Weights of a small mixture-of-experts language model, trained from scratch on English Wikipedia.
Size: width 256, 17.2M parameters.
Experts: 16 experts in each of 7 layers, 128 clamped SwiGLU neurons an expert, a sigmoid router.
Training: 625M tokens, 9533 steps.
Below are experts of layer 2 (counted from 0) of a mixture-of-experts language model. Rows are named router (the router's row for the expert), down (a neuron's output weights, with its number) and show model dimensions 0-63. Each number is 50 + 15 x the weight over its row's rms, rounded and kept within 0 to 99.
After each expert's rows: "raises" lists some tokens whose logits its average output raises strongly, later layers aside. This comes from a sample of Wikipedia text that the model never trained on.

# expert 4
router:55 69 65 49 45 39 51 65 49 62 36 75 48 60 67 62 76 38 45 46 44 70 72 50 56 30 38 40 51 38 57 47 62 36 33 33 83 17 54 35 72 51 24 64 30 67 32 23 55 39 40 61 33 30 63 60 75 60 32 50 54 71 21 35
down0:42 62 43 64 28 40 62 59 46 75 49 51 23 53 49 25 43 57 46 47 54 58 75 39 43 48 52 57 33 89 47 52 21 42 37 64 58 54 55 57 49 30 63 25 56 67 46 58 58 41 49 47 38 19 54 88 41 21 55 40 48 33 60 37
down1:40 51 29 54 58 73 63 46 37 64 55 46 51 58 52 25 43 80 16 11 45 48 47 43 35 54 63 41 61 85 57 50 40 59 33 42 61 43 81 44 55 62 67 44 26 56 57 54 47 62 46 34 62 31 51 45 68 47 70 63 18 45 29 47
down2:49 52 41 34 72 23 32 29 48 34 51 62 63 39 37 56 66 66 39 24 63 65 54 38 56 57 49 74 59 39 77 27 43 60 69 41 30 48 67 31 64 40 56 61 57 47 51 38 44 88 33 38 64 53 47 58 27 59 35 47 75 37 55 57
down3:46 65 34 42 65 52 58 53 54 52 83 57 50 68 50 33 37 50 50 39 48 52 63 35 57 58 73 36 77 49 78 45 54 37 50 58 72 65 64 48 44 75 68 34 54 48 22 52 52 36 59 53 68 58 51 63 63 41 74 13 73 65 37 34
down4:91 62 67 36 54 87 26 53 44 26 64 66 60 69 75 38 55 69 37 25 63 56 39 91 60 30 18 67 51 44 66 57 35 52 88 35 69 79 46 59 54 35 41 26 71 45 50 53 44 70 42 46 63 45 42 39 58 39 59 48 33 42 41 39
down5:39 71 42 46 23 57 41 57 45 77 59 21 46 52 51 58 58 80 55 69 29 46 48 41 41 37 39 25 65 72 68 39 72 52 62 45 53 46 56 50 61 45 42 38 84 56 31 32 53 21 58 49 44 76 72 43 42 50 42 75 73 41 76 51
down6:50 31 50 41 52 61 45 57 46 66 35 68 56 51 46 35 70 81 47 84 75 66 33 40 68 44 48 54 30 00 42 35 69 61 67 43 46 57 34 77 47 55 70 63 58 34 52 30 28 72 50 53 50 49 61 63 25 22 50 44 14 47 69 61
raises: "\"", "\n\n", "\n", "M", " |", "S"

# expert 7
router:26 55 60 76 54 49 57 39 58 30 37 44 35 54 75 30 43 48 26 63 22 67 53 62 60 36 50 65 37 62 34 56 50 85 40 42 67 30 19 52 49 61 47 61 36 69 38 29 45 75 79 48 63 57 20 37 57 54 41 37 47 70 46 41
down0:80 62 78 59 72 77 65 19 50 38 88 28 33 62 51 36 62 22 47 41 48 54 76 40 68 50 48 32 46 63 46 26 45 44 31 60 35 47 46 84 67 52 65 44 45 33 56 45 29 29 68 62 57 63 51 71 50 71 29 37 35 64 42 17
down1:45 77 47 48 55 87 53 53 41 55 62 51 55 46 41 68 99 26 42 44 54 54 27 41 17 41 84 23 64 23 50 31 67 47 44 52 51 65 36 45 24 60 70 58 38 26 78 50 50 41 87 70 49 25 45 44 82 49 36 15 58 59 49 44
down2:48 64 70 63 46 67 62 41 41 58 64 62 43 45 44 45 57 66 82 43 81 52 41 20 45 62 37 49 77 49 19 65 78 59 35 21 45 61 76 66 51 31 12 35 66 65 32 71 86 22 20 67 31 43 43 34 52 37 61 66 43 44 74 47
down3:75 57 54 49 40 56 63 51 73 50 41 57 66 36 61 69 58 32 56 50 45 55 74 57 48 30 20 33 43 27 28 43 10 67 58 68 06 35 46 38 48 10 47 39 63 47 65 74 53 69 40 10 32 41 61 34 30 59 43 72 36 18 48 56
down4:54 56 48 48 44 29 57 38 74 70 57 79 66 51 63 68 87 40 35 57 39 46 73 46 54 51 41 59 25 57 13 50 37 58 32 53 33 57 65 44 56 55 58 46 47 62 77 50 48 27 44 35 44 51 33 41 49 56 49 61 33 82 53 45
down5:54 40 39 59 56 52 48 56 27 42 69 56 36 57 57 59 26 47 36 12 56 58 62 63 07 40 56 52 56 43 56 50 41 44 58 74 48 31 69 52 39 54 84 36 76 79 55 38 41 38 47 49 62 46 43 86 61 49 50 66 42 66 29 17
down6:44 52 34 40 66 20 01 40 57 37 30 23 44 50 33 48 36 31 52 28 44 53 48 64 74 65 43 49 81 42 53 41 25 31 40 45 26 41 48 64 59 54 81 25 41 54 47 82 64 49 72 58 89 49 55 44 57 32 30 58 70 31 35 57
raises: "ie", "o", "y", "i", "e", "in"

# expert 8
router:36 25 47 56 57 18 72 70 40 61 46 49 45 56 79 28 55 43 36 56 72 41 49 42 50 30 42 61 65 52 52 56 45 26 37 37 54 34 64 49 68 46 59 44 33 68 57 43 36 56 56 37 37 41 49 55 51 83 51 59 42 66 63 24
down0:07 56 43 49 81 63 45 37 20 43 44 49 36 53 37 54 78 31 47 50 62 54 49 56 15 40 77 36 41 35 46 56 58 71 58 62 35 52 62 55 46 39 55 33 38 42 49 50 49 40 55 38 44 37 49 29 64 49 41 63 41 49 53 31
down1:53 25 34 48 37 54 47 55 58 58 88 53 51 65 50 45 93 57 30 66 58 53 51 61 43 38 63 56 39 62 40 60 71 64 42 67 51 46 40 50 20 81 62 45 61 74 61 57 39 51 26 19 70 65 40 50 20 70 34 53 50 30 47 68
down2:66 82 51 36 43 65 54 56 56 31 53 23 37 87 50 45 55 45 53 44 42 75 58 63 69 41 58 23 38 69 22 50 14 31 52 84 43 29 51 44 49 26 55 54 34 60 51 68 47 56 42 47 42 63 42 63 53 31 36 80 54 65 53 44
down3:63 38 26 29 47 46 46 41 63 67 65 69 57 37 26 60 65 46 41 58 67 32 42 47 49 40 44 39 57 32 68 71 70 59 37 65 48 39 54 43 63 41 42 32 42 26 56 52 51 83 43 65 35 32 69 22 07 31 50 53 66 45 46 36
down4:56 77 41 38 61 57 32 53 32 70 39 58 58 41 63 32 37 65 62 66 24 59 60 59 59 41 46 43 37 38 76 51 54 58 47 55 20 53 35 69 45 57 66 35 82 32 46 37 74 18 34 41 33 52 46 51 26 42 64 22 42 56 45 27
down5:51 22 49 46 58 34 47 37 49 44 55 42 18 52 60 51 63 53 33 32 41 41 70 56 48 63 46 51 62 47 69 38 55 45 67 46 58 53 37 24 39 65 33 61 49 49 75 71 31 46 62 39 61 99 58 27 61 38 29 48 59 50 48 44
down6:40 34 73 48 36 54 59 69 60 47 46 60 66 52 38 37 37 21 77 54 30 41 47 51 36 44 55 55 35 31 22 59 37 30 27 72 97 43 33 73 48 39 59 49 70 28 76 64 34 44 63 39 67 65 71 38 49 35 49 40 48 61 57 52
raises: " the", " a", " its"

# expert 11
router:58 76 48 48 57 41 69 48 63 43 56 62 59 23 47 33 48 50 79 57 40 87 59 26 92 29 45 45 35 62 55 77 83 42 50 50 67 31 57 52 80 38 41 48 49 51 28 23 68 49 63 66 51 47 35 57 62 52 34 57 48 56 31 54
down0:32 63 38 68 58 61 56 66 32 55 17 46 85 76 65 64 33 49 40 44 38 55 35 30 33 63 44 83 69 40 59 47 33 83 54 36 42 33 44 31 47 43 75 66 69 73 55 52 57 59 40 50 80 72 52 49 44 31 44 52 56 56 46 53
down1:36 43 43 52 22 74 37 85 53 44 64 25 43 67 64 44 41 48 65 53 87 57 58 59 49 58 42 41 34 41 68 34 76 74 47 48 43 55 55 61 54 56 35 57 75 50 28 32 66 24 40 34 61 61 38 47 20 52 36 77 41 62 55 59
down2:30 41 41 23 22 48 27 37 35 63 57 52 45 59 46 69 27 47 58 56 09 55 23 39 28 46 32 48 60 48 61 65 40 31 59 67 58 31 36 53 76 70 38 46 41 56 57 16 68 49 49 63 42 41 73 36 81 51 64 51 48 52 86 52
down3:44 45 53 53 22 46 54 64 67 56 57 56 53 65 45 22 47 52 66 61 62 36 73 39 40 41 35 72 53 58 52 54 55 29 39 36 37 55 58 52 21 35 43 76 20 21 30 60 36 62 47 85 63 38 59 30 57 35 48 39 48 53 38 71
down4:52 58 59 46 58 68 60 54 52 55 43 27 61 51 31 33 35 45 71 74 32 49 48 55 49 60 66 56 43 38 50 35 55 39 58 44 54 29 48 24 65 40 32 72 55 45 36 68 64 34 30 54 38 65 69 51 60 51 42 41 60 61 49 73
down5:20 46 40 54 61 39 65 34 65 27 67 56 40 62 37 55 55 65 68 35 27 24 38 46 68 39 79 23 40 27 57 35 36 58 62 75 81 41 52 46 82 55 51 49 40 38 50 27 58 60 78 60 67 48 51 48 47 33 45 18 58 56 69 35
down6:39 60 49 38 59 60 48 76 39 37 99 39 53 61 27 45 47 59 59 33 85 22 63 49 61 50 49 63 42 55 40 63 41 35 23 44 43 26 53 63 47 47 55 33 75 31 55 57 63 57 31 75 64 38 59 44 99 52 49 40 34 39 41 44
raises: " the", " at", " a", " as", " to", " in"

# expert 15
router:54 37 74 49 67 50 39 33 38 47 39 54 66 37 60 79 45 75 60 59 55 55 44 58 77 57 45 73 60 19 54 48 57 56 29 30 19 73 52 26 69 36 23 51 33 85 60 37 61 47 51 39 54 30 30 63 50 75 66 82 52 76 40 50
down0:67 70 44 41 32 53 77 40 43 44 70 32 57 58 66 85 60 34 63 50 52 43 39 66 51 44 62 02 55 52 72 61 40 61 68 66 36 69 53 68 72 95 42 29 37 60 44 75 60 43 50 26 54 64 32 46 75 36 51 69 67 42 64 39
down1:85 50 46 70 38 72 24 63 24 67 25 45 43 18 23 39 48 76 49 26 46 48 74 55 49 59 16 62 41 62 43 39 44 21 65 65 71 41 59 68 49 68 61 54 47 45 45 78 51 26 61 45 55 46 57 43 50 56 42 75 52 31 59 52
down2:23 51 69 53 46 36 31 50 53 37 72 61 56 39 54 25 69 34 51 55 86 47 45 86 74 47 47 68 24 52 48 36 37 44 63 32 22 41 51 41 56 44 29 33 42 72 39 80 60 46 34 42 60 37 50 50 26 54 30 55 64 50 64 52
down3:55 52 71 46 52 31 60 58 61 75 20 37 36 68 41 67 38 36 47 46 54 85 43 65 41 69 59 51 23 45 39 26 48 79 79 33 21 46 35 61 44 23 69 60 61 48 43 80 51 31 63 52 71 54 33 61 32 54 36 64 48 41 67 53
down4:28 39 36 38 42 56 33 43 64 49 53 48 29 46 67 75 62 69 72 83 47 57 60 65 31 65 34 20 72 24 23 46 23 64 39 41 62 57 59 53 57 34 58 31 42 51 59 51 79 60 45 42 51 33 39 78 48 50 45 58 16 44 62 51
down5:49 89 72 37 73 67 57 50 43 35 50 68 53 53 38 69 65 37 43 34 45 59 37 49 49 69 34 40 43 32 63 32 82 59 64 54 45 81 52 34 50 36 63 35 54 49 33 67 68 47 40 64 59 68 35 67 36 34 30 37 36 39 26 60
down6:41 56 41 74 34 58 46 55 43 38 62 48 47 34 59 59 44 52 35 22 54 46 86 52 40 74 71 83 63 63 40 35 67 53 47 41 52 55 53 65 45 40 61 50 68 47 51 33 63 81 45 74 72 39 27 19 73 37 86 16 52 62 55 61
raises: ".", "-", " and", ",", " (", " of"

# expert 1
router:40 24 67 57 68 22 54 58 42 81 41 61 52 49 51 55 46 58 52 64 69 58 64 70 60 44 66 67 49 40 73 33 51 82 19 25 42 43 38 66 56 31 62 60 27 72 44 53 48 36 90 15 54 27 29 43 52 49 52 43 33 38 22 61
down0:76 55 37 48 45 51 23 46 12 73 33 58 65 35 44 52 43 19 40 58 73 58 29 37 55 54 52 53 75 37 48 25 23 20 43 47 57 56 41 57 43 52 55 29 46 52 36 35 60 30 51 32 25 28 54 37 26 42 28 62 27 54 43 82
down1:51 33 38 53 64 48 69 60 67 44 44 28 57 33 55 49 59 58 26 43 43 35 67 47 52 45 71 56 51 47 57 58 44 54 61 53 68 39 51 47 53 55 51 38 50 37 31 48 49 69 38 28 66 38 45 51 75 27 78 44 63 60 78 65
down2:45 46 69 26 65 78 48 70 54 24 36 69 23 34 66 67 44 52 30 20 42 46 70 21 30 62 58 45 55 50 50 55 55 54 74 57 62 69 50 39 48 51 56 56 53 08 20 24 57 53 47 96 26 67 44 32 54 77 25 57 40 61 72 36
down3:70 32 25 44 50 32 44 42 38 62 58 47 52 65 61 55 63 91 37 31 53 73 34 30 62 69 67 40 71 67 32 59 35 33 56 55 87 49 32 38 31 23 56 32 42 63 42 53 62 40 48 56 52 78 42 61 51 56 50 61 43 27 33 70
down4:34 29 22 63 58 46 29 30 32 32 29 46 22 56 44 63 59 48 47 38 60 35 32 46 32 45 71 29 30 43 41 48 44 43 37 52 64 48 36 51 39 48 41 28 40 81 65 59 41 44 62 48 58 48 58 59 67 28 52 51 74 47 40 91
down5:45 60 40 48 45 31 50 60 78 82 14 41 45 53 35 46 38 58 65 55 49 66 52 58 39 59 60 33 35 69 60 55 38 57 56 29 51 69 71 39 36 50 81 52 66 14 24 49 51 62 22 52 55 52 30 65 38 26 54 78 44 54 52 45
down6:55 72 78 57 49 50 44 69 32 68 54 54 35 53 47 31 52 50 52 30 43 38 56 38 46 51 53 57 74 69 34 68 65 38 43 77 65 39 61 45 53 47 55 52 45 60 63 63 51 65 39 69 63 59 65 49 43 45 62 70 54 60 24 57
raises: "'", " and", " or", ",", "’", "–"

# expert 2
router:63 49 81 65 63 41 57 58 51 55 13 32 62 28 54 73 56 93 51 50 68 47 46 39 44 49 39 68 56 44 30 74 82 56 54 59 40 58 39 50 59 35 11 78 55 31 14 44 60 46 48 53 50 51 41 37 62 59 59 40 49 29 16 44
down0:35 70 67 58 47 63 51 68 41 33 40 81 66 31 37 64 56 33 33 63 50 58 57 62 36 50 27 37 73 33 66 40 63 46 44 39 61 56 55 69 43 35 54 31 46 34 45 36 49 27 35 21 27 69 53 33 27 30 63 45 58 63 28 57
down1:25 43 43 14 47 52 37 55 58 56 55 37 60 49 30 51 57 49 01 43 54 59 39 60 58 68 55 28 67 67 43 64 53 46 48 42 51 28 34 76 42 53 45 38 61 14 53 51 43 59 37 33 71 38 38 64 34 63 59 60 45 84 38 29
down2:60 18 37 54 38 83 32 59 51 61 84 51 50 70 43 49 49 46 74 32 30 52 39 46 42 39 44 69 56 43 54 57 35 43 44 68 55 51 40 40 54 22 66 44 56 45 51 55 68 60 53 79 43 26 42 62 57 59 58 59 56 52 15 27
down3:18 52 57 56 22 66 20 36 39 52 49 54 72 28 48 41 57 70 34 43 59 58 36 25 51 29 65 50 64 53 38 62 67 74 28 46 31 60 41 69 54 32 60 44 44 42 37 27 68 37 60 55 45 16 66 52 32 40 38 46 55 53 13 60
down4:51 73 66 54 47 32 69 37 55 29 52 28 33 70 22 57 32 37 72 69 62 43 68 40 45 27 45 50 72 59 61 47 53 50 40 60 45 49 49 46 54 58 53 51 36 47 62 42 54 56 62 31 34 42 40 70 40 34 43 81 67 48 38 49
down5:53 70 66 85 56 52 62 78 31 56 84 53 51 25 51 62 40 62 47 46 48 43 48 49 50 61 46 51 52 07 49 43 37 40 62 81 60 51 41 78 47 32 24 44 62 37 47 48 66 50 38 35 53 50 44 44 49 47 45 51 39 46 32 47
down6:33 54 51 45 91 52 28 39 48 64 72 56 38 53 54 56 46 59 65 44 39 47 35 27 30 78 45 13 41 42 82 76 68 64 51 50 63 48 56 62 54 52 60 20 34 31 72 50 64 61 45 32 35 55 48 41 17 60 51 35 51 65 16 30
raises: " and", "-", "s", " |", "."

# expert 12
router:24 53 46 61 64 49 54 47 19 65 29 87 39 22 67 80 47 43 58 30 64 48 31 38 56 54 40 61 47 77 58 66 34 51 43 41 32 62 50 49 51 64 33 73 18 63 38 55 32 62 61 39 60 07 41 50 97 26 67 54 51 45 48 59
down0:46 69 55 64 47 34 46 40 37 38 41 33 50 66 43 68 28 62 61 46 19 46 60 21 60 57 48 52 50 43 44 40 81 71 73 56 50 44 45 62 65 56 35 65 67 57 48 58 45 43 35 38 55 49 45 42 32 66 50 66 60 59 34 28
down1:61 58 62 75 54 46 45 64 54 53 75 55 55 45 56 74 63 60 68 44 24 50 63 42 66 41 51 36 30 36 60 67 64 48 29 55 54 42 47 31 28 49 16 39 19 54 38 45 27 89 43 60 33 68 47 51 25 53 43 41 51 85 58 42
down2:52 40 50 45 76 40 28 54 49 64 54 47 47 69 74 83 68 76 28 67 66 55 21 37 16 40 89 39 59 27 26 48 56 66 59 45 49 44 71 35 57 38 48 53 25 12 55 37 28 28 56 30 62 37 53 75 83 68 19 50 46 34 68 31
down3:44 64 66 39 59 31 62 39 36 38 75 69 34 29 45 47 67 37 57 38 41 30 56 28 56 59 51 41 52 45 57 36 50 42 51 28 30 48 53 17 68 74 67 59 49 36 52 50 50 86 38 34 53 55 71 76 81 40 57 48 83 26 70 47
down4:49 34 41 55 46 49 61 54 48 48 68 52 42 35 67 80 58 56 50 25 79 42 76 39 75 48 39 28 51 44 56 39 38 64 45 44 21 54 50 42 49 63 43 17 41 55 37 57 80 55 39 50 79 51 58 56 52 68 21 65 51 51 55 52
down5:38 50 64 16 71 34 55 39 35 38 40 55 31 65 23 78 62 64 35 30 69 12 34 43 61 62 50 74 67 27 63 41 61 74 71 71 52 44 40 74 20 52 63 45 61 34 47 70 56 31 23 56 43 50 29 38 42 38 71 51 90 55 60 60
down6:23 69 48 38 53 30 62 44 47 56 46 69 50 55 34 40 73 66 47 40 68 52 52 52 40 53 58 61 42 46 57 39 66 36 00 45 52 51 53 60 48 59 61 39 66 54 64 50 30 46 53 52 60 64 49 35 32 64 52 47 30 54 63 49
raises: ".", " and", " the", " as", " |", " with"

# expert 6
router:48 16 56 57 53 50 63 33 38 55 42 60 50 35 79 76 48 57 73 61 26 80 58 43 65 40 55 65 71 69 57 60 44 36 51 59 81 71 34 30 64 41 51 58 48 57 49 49 64 61 48 53 18 27 42 45 52 61 62 66 45 55 79 60
down0:33 55 47 41 54 41 53 58 64 79 87 81 66 44 47 58 57 51 57 41 53 57 53 35 83 60 37 50 47 72 72 41 53 47 46 88 70 61 38 47 63 39 54 28 51 27 62 45 59 62 36 51 51 31 39 58 69 46 70 40 37 42 72 12
down1:51 24 59 49 78 44 76 42 64 43 39 56 51 36 53 59 34 49 60 17 41 50 63 42 33 51 81 67 53 75 58 73 59 37 86 59 53 42 75 79 46 56 53 44 69 47 43 61 41 61 45 23 46 60 44 49 39 40 37 42 53 10 52 44
down2:47 51 54 81 60 72 43 41 48 26 49 19 59 27 47 34 62 42 30 26 56 68 31 44 43 52 39 53 46 40 37 68 63 87 31 55 53 54 49 33 50 41 32 57 75 54 54 60 73 29 44 48 49 62 68 87 48 82 42 42 61 29 30 64
down3:50 58 43 44 74 57 38 91 61 52 49 50 25 21 37 46 63 30 47 54 71 58 64 52 58 51 40 61 71 55 47 60 37 68 44 32 68 34 56 78 41 44 55 46 24 42 31 36 52 64 50 83 45 83 44 38 26 51 37 49 64 53 16 53
down4:35 27 45 36 52 62 57 14 41 40 67 43 54 44 62 82 65 63 56 33 21 36 41 43 55 61 13 43 48 68 56 40 25 76 51 67 35 54 34 58 32 54 45 63 58 66 60 31 28 55 33 69 20 53 78 62 39 64 43 48 43 27 49 41
down5:40 68 41 66 53 75 33 41 41 44 56 52 46 20 54 63 31 40 68 19 69 53 41 55 79 49 33 22 57 53 59 73 23 21 40 71 59 54 50 72 58 49 42 64 62 52 48 60 49 55 49 59 65 63 62 48 41 81 26 52 80 55 56 36
down6:74 43 72 48 51 38 71 61 21 49 47 55 68 35 23 70 23 44 58 33 70 39 44 35 36 43 22 45 80 28 48 42 60 59 81 60 59 36 62 57 66 63 32 38 44 28 90 66 34 28 59 33 53 53 46 61 64 45 42 58 37 55 63 63
raises: " of", ".", " and", ",", "-", " ("

# expert 14
router:42 37 55 55 64 38 56 75 45 26 41 48 59 36 44 47 83 59 40 52 66 37 58 50 61 00 37 53 52 51 62 64 55 48 60 47 32 37 49 37 57 24 40 68 56 45 55 51 56 71 61 43 50 53 58 54 42 60 57 53 56 50 13 60
down0:00 44 48 64 38 71 51 28 62 50 54 60 62 52 75 27 54 60 44 41 38 61 55 68 31 64 39 40 60 62 66 67 47 48 46 59 56 33 80 51 46 76 43 53 50 82 36 29 39 37 67 60 80 98 69 54 63 46 38 69 34 57 70 44
down1:63 91 42 48 45 57 52 59 55 60 36 52 53 45 48 47 41 60 34 33 88 61 38 66 69 63 83 53 70 60 37 42 17 45 53 53 38 53 54 76 78 56 60 58 49 34 30 59 58 55 32 58 45 23 75 68 73 09 25 43 10 73 45 38
down2:56 72 65 59 20 34 82 36 40 46 30 73 47 52 42 58 38 50 68 62 52 69 76 36 36 50 31 62 43 59 42 56 43 41 44 68 56 26 68 46 18 20 42 53 44 56 61 81 47 47 31 70 40 20 39 54 68 25 48 52 33 62 71 53
down3:60 62 36 57 54 53 38 53 35 44 70 60 55 42 42 45 55 71 53 51 52 71 29 66 36 52 29 41 42 64 47 75 60 55 33 48 44 39 21 62 63 45 37 52 47 56 31 53 54 24 64 54 53 60 26 20 27 53 54 51 27 43 46 61
down4:11 38 43 70 54 59 62 38 69 66 55 67 70 51 49 70 69 74 29 37 70 53 34 52 43 60 72 46 55 47 58 21 59 26 55 40 47 46 55 64 49 53 37 51 28 59 42 36 70 48 73 45 53 50 52 44 51 80 53 64 51 46 37 40
down5:33 33 46 69 56 77 76 54 42 60 48 44 67 30 32 48 60 67 30 66 50 38 42 69 52 51 67 45 57 20 50 75 33 42 45 44 53 53 61 49 61 58 72 38 76 82 27 61 34 28 26 53 33 76 61 69 23 63 56 67 71 63 36 51
down6:63 24 59 75 35 32 11 33 40 61 61 48 39 41 52 38 62 50 30 68 45 57 32 56 38 57 46 54 42 28 25 48 66 64 31 28 41 60 54 55 26 43 28 53 67 31 73 60 30 43 42 35 47 63 57 50 47 80 00 67 45 24 42 34
raises: "\n", ".", " (", " and", "\n\n", ","

# expert 0
router:58 56 56 43 72 45 65 30 57 63 49 58 66 42 52 65 44 45 49 38 40 42 55 46 50 40 17 47 44 64 60 64 51 44 56 55 36 39 55 49 80 42 58 50 61 48 51 27 71 74 73 46 46 47 34 62 74 60 44 75 53 50 66 39
down0:61 54 38 23 63 42 80 61 52 53 51 48 53 65 74 57 64 39 65 46 54 59 56 57 28 65 68 57 58 15 53 36 37 46 53 81 13 41 51 54 42 41 65 51 22 40 17 20 60 63 43 25 52 34 43 69 49 13 78 28 52 54 64 51
down1:60 86 50 53 27 50 47 49 74 29 37 47 41 43 32 40 58 36 49 50 38 54 74 70 58 65 64 63 50 46 76 29 39 05 71 31 61 60 55 60 29 45 56 56 46 57 57 69 61 35 62 36 80 43 68 48 57 82 38 47 53 43 79 49
down2:45 50 57 43 28 46 67 66 34 78 53 46 31 22 27 30 60 62 33 56 52 54 53 51 40 65 37 59 64 66 51 48 65 62 70 59 57 31 84 74 48 65 55 38 67 48 55 57 48 45 30 53 73 45 35 44 51 31 81 46 37 66 67 50
down3:73 64 87 23 70 75 43 58 43 63 82 29 60 62 42 51 19 44 53 50 59 47 64 53 43 64 52 55 52 62 69 48 40 55 48 49 42 51 52 64 46 64 37 50 20 58 72 77 51 53 48 31 70 57 41 59 64 43 69 62 44 24 75 51
down4:60 42 67 84 53 48 53 23 51 67 68 76 36 88 56 38 69 60 61 31 65 53 57 48 62 37 32 63 65 44 69 47 51 78 76 41 61 54 84 34 47 45 35 45 44 47 55 54 59 69 50 46 54 43 44 52 66 32 75 39 23 41 55 51
down5:55 39 38 33 40 41 57 48 45 54 55 47 42 54 54 49 73 57 58 47 73 60 69 57 34 30 57 34 78 41 55 44 36 54 17 71 57 55 47 43 39 71 55 38 66 46 56 48 55 47 34 28 40 72 52 46 11 45 47 57 38 80 51 46
down6:27 51 34 50 37 55 76 61 53 58 43 58 41 36 44 58 43 48 54 70 49 54 33 32 52 52 45 85 59 32 45 32 25 61 56 57 51 31 50 40 30 66 41 43 58 26 36 49 14 70 52 33 43 81 44 46 52 60 63 76 42 43 34 60
raises: " to", ".", " in", ",", " and", " from"

# expert 13
router:45 30 69 55 76 53 31 29 38 65 32 65 46 53 39 53 79 47 58 59 40 40 46 55 41 17 43 74 45 36 57 46 72 79 39 55 32 38 27 31 52 41 38 51 43 72 41 43 34 59 87 07 52 52 57 42 57 35 57 42 46 25 26 58
down0:33 48 36 03 41 48 58 40 34 57 63 74 47 42 41 49 49 34 44 32 59 61 50 59 41 48 13 79 32 39 53 67 58 66 81 78 19 54 63 41 51 40 67 48 53 54 36 19 63 49 55 58 65 34 43 86 40 53 58 48 68 48 66 48
down1:59 61 42 52 63 65 48 47 57 35 49 53 71 48 65 58 55 51 39 22 55 71 30 50 53 60 36 57 16 39 28 54 32 42 63 46 37 29 67 49 54 62 23 29 67 34 53 57 56 57 61 59 73 53 42 36 54 64 32 45 67 35 37 41
down2:49 65 66 87 58 50 30 40 76 61 63 53 48 47 38 35 65 46 68 55 21 44 46 36 37 51 46 71 12 44 46 33 16 40 58 54 52 26 41 40 24 69 61 41 33 45 79 65 40 64 59 44 51 59 56 30 57 38 36 70 26 41 57 37
down3:57 56 68 74 34 46 59 55 71 56 68 27 74 47 62 42 50 71 44 54 39 41 51 54 62 50 67 36 52 72 42 59 57 44 64 47 61 25 76 69 22 73 31 24 53 12 62 54 24 60 52 66 47 41 53 57 37 56 62 77 37 26 27 66
down4:35 42 29 68 68 51 51 44 64 47 58 40 66 69 21 48 41 52 59 33 71 40 38 42 46 46 45 43 36 46 42 56 08 38 43 41 65 34 80 35 40 37 64 76 14 31 59 49 38 29 41 90 05 46 68 58 29 46 28 64 61 29 38 68
down5:58 67 58 78 52 47 54 40 68 76 34 53 38 47 50 56 64 23 43 45 39 30 63 58 45 56 34 56 46 53 62 36 44 53 68 38 64 51 54 49 69 54 26 64 41 53 38 35 50 47 32 44 47 51 62 37 40 61 58 52 31 68 62 29
down6:76 79 55 58 48 49 60 47 51 47 22 61 23 32 27 41 48 17 61 56 34 50 77 66 76 57 63 45 68 65 50 51 43 26 64 41 62 54 66 67 58 42 66 46 40 31 44 64 52 71 41 50 66 58 21 58 63 29 53 61 18 68 61 36
raises: "te", "t", "/"